Weights of a small mixture-of-experts language model, trained from scratch on English Wikipedia: 2 picks a token.
Below are experts of layer 4 (counted from 0) of a mixture-of-experts language model. Rows are named router (the router's row for the expert) and show model dimensions 96-191. Each number is 50 + 10 x the weight over its row's rms, rounded and kept within 0 to 99.
After each expert's rows: a language model's description of what the expert responds to. This comes from a sample of Wikipedia text that the model never trained on.

# expert 36
router:51 56 52 52 38 73 31 62 47 52 64 45 33 53 33 44 42 55 51 70 49 51 46 48 46 47 64 42 46 48 45 51 75 38 53 51 49 55 44 71 51 63 36 47 47 52 35 52 52 63 46 54 68 43 61 50 45 47 42 58 32 48 42 60 53 52 42 51 48 78 44 49 34 65 45 50 44 64 39 46 57 35 61 65 54 48 40 61 49 48 38 43 61 68 52 72
Infobox field labels. First pieces of infobox field labels and credits, such as Rallies:, Culinary career, Commentary:, Directed by, Founded:, Infraorder:.

# expert 5
router:51 57 43 52 34 64 53 42 47 39 73 43 37 38 62 40 42 49 45 47 63 48 48 48 54 56 46 39 75 49 57 58 66 47 50 39 63 55 50 42 62 51 60 44 48 50 47 40 61 58 49 54 68 66 46 47 61 43 49 39 45 36 35 51 48 45 40 55 48 74 51 25 45 65 63 48 38 45 35 54 53 63 72 69 42 25 38 49 36 49 51 40 50 54 48 52
Table pipes and spans. Table pipe cells and divider rows in sports and statistics tables, plus counted nouns or year ranges like years, laps, 1861–1864.

# expert 45
router:55 47 40 53 40 69 22 55 40 35 66 56 36 49 47 41 37 42 43 36 56 44 36 54 44 50 58 43 55 56 60 57 63 54 36 41 62 51 61 47 51 47 51 54 44 48 54 70 52 55 48 44 61 55 55 46 47 52 52 44 46 40 48 57 43 58 33 49 39 63 44 14 34 60 60 33 28 80 47 40 40 38 56 66 56 39 46 42 49 46 48 52 55 62 48 46
Determiners before counts/results. Articles and numbers after prepositions in sports, chart and election statements, like "for the club", "plays 14 games", "part of an".

# expert 6
router:56 56 46 52 29 55 48 61 30 49 60 42 49 46 39 35 44 57 52 41 55 32 55 38 53 50 65 52 69 53 49 62 56 48 65 35 52 56 50 55 67 46 48 50 58 61 45 53 68 59 49 47 60 52 56 36 69 50 35 50 46 46 58 58 52 54 42 49 46 68 59 50 51 57 66 38 41 58 61 58 48 41 65 69 54 47 43 38 43 47 57 36 58 54 30 62
Personal first names. First names and initials that begin a person's name in lists, tables, cast credits and citations, such as Robert, Jason, R.

# expert 14
router:59 41 48 50 41 56 56 55 42 50 63 51 20 50 35 44 36 60 47 54 64 39 48 46 52 59 55 64 61 53 59 53 72 37 55 50 62 40 44 54 59 51 30 45 46 48 36 53 66 53 62 48 46 55 40 65 55 43 50 37 48 39 45 55 53 59 52 37 56 64 53 25 55 68 47 53 40 63 39 46 60 49 74 60 47 30 37 42 46 42 53 42 56 66 56 64
Sentence-ending tokens. Word-final pieces carrying a sentence-closing period or bracket, and line breaks after them, such as 1941., college., (Android).

# expert 1
router:48 58 57 50 35 55 62 44 40 46 56 48 30 34 38 30 41 51 63 45 43 42 58 53 38 64 49 50 81 51 55 67 62 38 53 47 59 52 32 44 53 59 60 37 55 52 26 54 49 52 47 36 59 52 58 57 63 46 51 42 39 50 42 49 51 46 47 39 52 73 31 32 50 76 66 49 37 69 34 39 54 47 55 54 68 58 39 38 46 35 58 38 56 55 51 65
Biography lead descriptors. Words after "is a/an" in opening biography or taxon lines describing nationality and role, such as American, women's, professional, politician.

# expert 3
router:59 49 44 45 35 50 51 54 53 38 55 52 34 50 57 59 49 43 49 41 48 24 31 41 59 39 56 44 57 41 53 68 45 44 48 52 55 50 44 56 55 53 29 40 40 47 48 45 56 43 50 57 54 54 58 46 46 50 63 38 44 46 32 51 49 44 53 35 54 70 72 42 46 71 42 44 37 39 41 51 72 41 59 55 47 30 40 55 54 46 65 50 55 50 49 52
Institution name words. Capitalized words inside names of organizations, awards and competitions, such as University, National Institute, Champions League, Film Award.

# expert 13
router:55 62 41 51 41 55 66 42 55 46 50 50 29 47 50 45 43 57 41 43 46 41 44 43 30 41 55 46 76 50 41 59 57 35 44 48 61 44 48 55 55 59 58 34 48 62 49 42 52 44 46 57 66 51 57 59 62 41 30 48 52 46 50 47 36 50 36 48 41 72 44 41 48 56 63 53 40 42 35 58 48 60 58 56 43 41 26 66 40 38 61 53 45 41 48 54
Entry-final places and years. Final element of a list or table entry, such as a place, parenthesized year or score: England, Manitoba, (2005), 6–4.

# expert 18
router:58 63 64 57 43 67 53 56 50 48 44 34 16 40 39 52 40 49 52 52 50 41 44 43 44 62 39 50 52 52 55 65 64 46 49 47 49 53 49 47 46 63 49 33 50 57 39 49 45 41 34 47 61 57 63 85 54 38 33 50 34 43 41 55 54 40 36 46 38 67 48 42 54 75 55 45 51 49 45 41 54 39 61 46 58 46 30 52 70 41 57 53 53 50 51 53
Common nouns after articles. Common nouns and noun pieces naming objects, roles or types after a or the, such as rifle, teacher, program, table.

# expert 27
router:59 57 45 40 46 56 60 46 46 52 64 54 56 56 31 36 44 58 40 51 57 22 37 44 53 49 44 55 68 42 47 67 62 45 32 52 62 50 51 64 50 51 34 67 34 58 36 51 36 58 44 48 68 62 55 40 59 52 51 49 50 37 68 55 51 47 60 36 54 59 59 20 54 55 66 46 42 57 39 38 46 57 50 56 52 31 41 53 54 44 42 58 67 47 42 35
Coordinating conjunctions. The word and, plus or and nor, joining listed items like decades, places or groups, e.g. 1960s and 1970s.

# expert 38
router:43 60 60 45 55 58 43 51 26 51 75 41 23 32 39 50 39 48 30 44 48 35 45 46 56 46 62 51 60 45 51 57 69 51 50 57 53 46 45 50 48 47 52 47 68 57 49 43 60 54 56 65 74 53 65 67 62 51 46 42 42 30 43 62 49 48 54 40 48 80 50 35 55 64 56 48 34 57 53 45 39 34 49 70 54 46 32 38 49 46 45 48 58 49 35 50
Capitalized name openings. Capital letters or first pieces starting unusual proper names, team abbreviations and taxon names, such as Paw-tucket, Kw-ara, O-zz-ie, UT-SA.

# expert 35
router:65 48 43 53 42 68 42 45 44 46 55 46 39 42 62 43 38 60 59 56 49 47 46 35 39 51 66 51 49 41 52 69 54 26 57 39 52 55 41 50 52 55 32 44 51 56 38 60 54 66 50 45 55 48 44 35 52 50 43 54 37 46 39 40 43 56 61 50 41 63 71 20 45 60 58 44 35 67 36 54 49 33 47 61 54 34 39 31 65 37 48 45 55 55 44 66
Infobox bullet starts. Dashes, bullets and pipes opening infobox or table lines such as - Coordinates:, - Dates:, • Total, plus section-heading initial letters.

# expert 31
router:50 50 49 41 34 59 53 56 43 32 47 62 30 42 50 38 33 57 40 33 51 50 40 37 43 67 68 60 72 51 57 60 64 37 36 33 60 53 50 57 57 51 49 53 38 56 41 58 64 53 56 53 55 47 45 49 51 49 41 40 45 33 36 48 51 49 41 39 49 72 35 33 46 61 55 60 45 43 44 56 47 53 62 63 43 34 45 46 32 47 67 40 61 59 45 47
Table cell separators. Pipe separators between cells in wiki tables, especially header rows like Date | Venue | Score and Year | Role, plus header words.

# expert 15
router:52 55 30 56 55 57 50 43 38 36 52 61 47 49 62 55 32 37 54 34 59 49 49 50 39 68 47 58 69 39 47 61 69 42 56 47 48 50 38 43 49 54 45 62 49 65 45 66 54 50 56 45 62 45 40 53 60 50 54 45 54 46 58 43 52 58 61 53 48 63 40 06 38 47 70 32 32 52 41 21 47 40 59 57 38 38 51 63 36 35 52 77 62 38 51 48
Verbs and census tables. Table pipes between numeric cells, census words like White, and verbs or prepositions after a subject, such as had, with, covers.

# expert 19
router:55 60 45 47 42 58 58 51 42 50 58 51 37 34 56 39 33 50 43 49 59 41 47 29 43 51 59 47 68 53 53 64 65 44 49 38 58 47 58 58 61 53 54 53 52 51 44 61 61 53 45 71 71 48 51 57 65 54 32 41 31 34 52 40 35 60 42 59 39 66 65 25 41 52 56 58 31 65 42 53 41 40 47 67 61 50 30 57 42 40 61 53 55 51 44 57
Table row starts. Line breaks that start a table after an election heading, table-cell pipes, and first name pieces or words in cells, such as Best, Saint.

# expert 46
router:63 43 46 50 32 57 53 57 41 43 57 46 30 39 40 37 32 36 47 42 56 40 52 41 45 46 50 51 67 47 58 63 57 43 52 58 66 61 44 54 54 61 54 53 45 47 45 51 59 34 52 61 55 53 59 61 50 49 44 36 41 30 45 59 33 55 43 45 52 69 58 61 61 71 54 41 36 53 44 64 47 46 46 62 53 28 43 42 65 45 49 51 50 48 32 47
Title words. Words inside album, song, book and episode titles, often after The or an opening quote, such as Want, Return, Life, Island.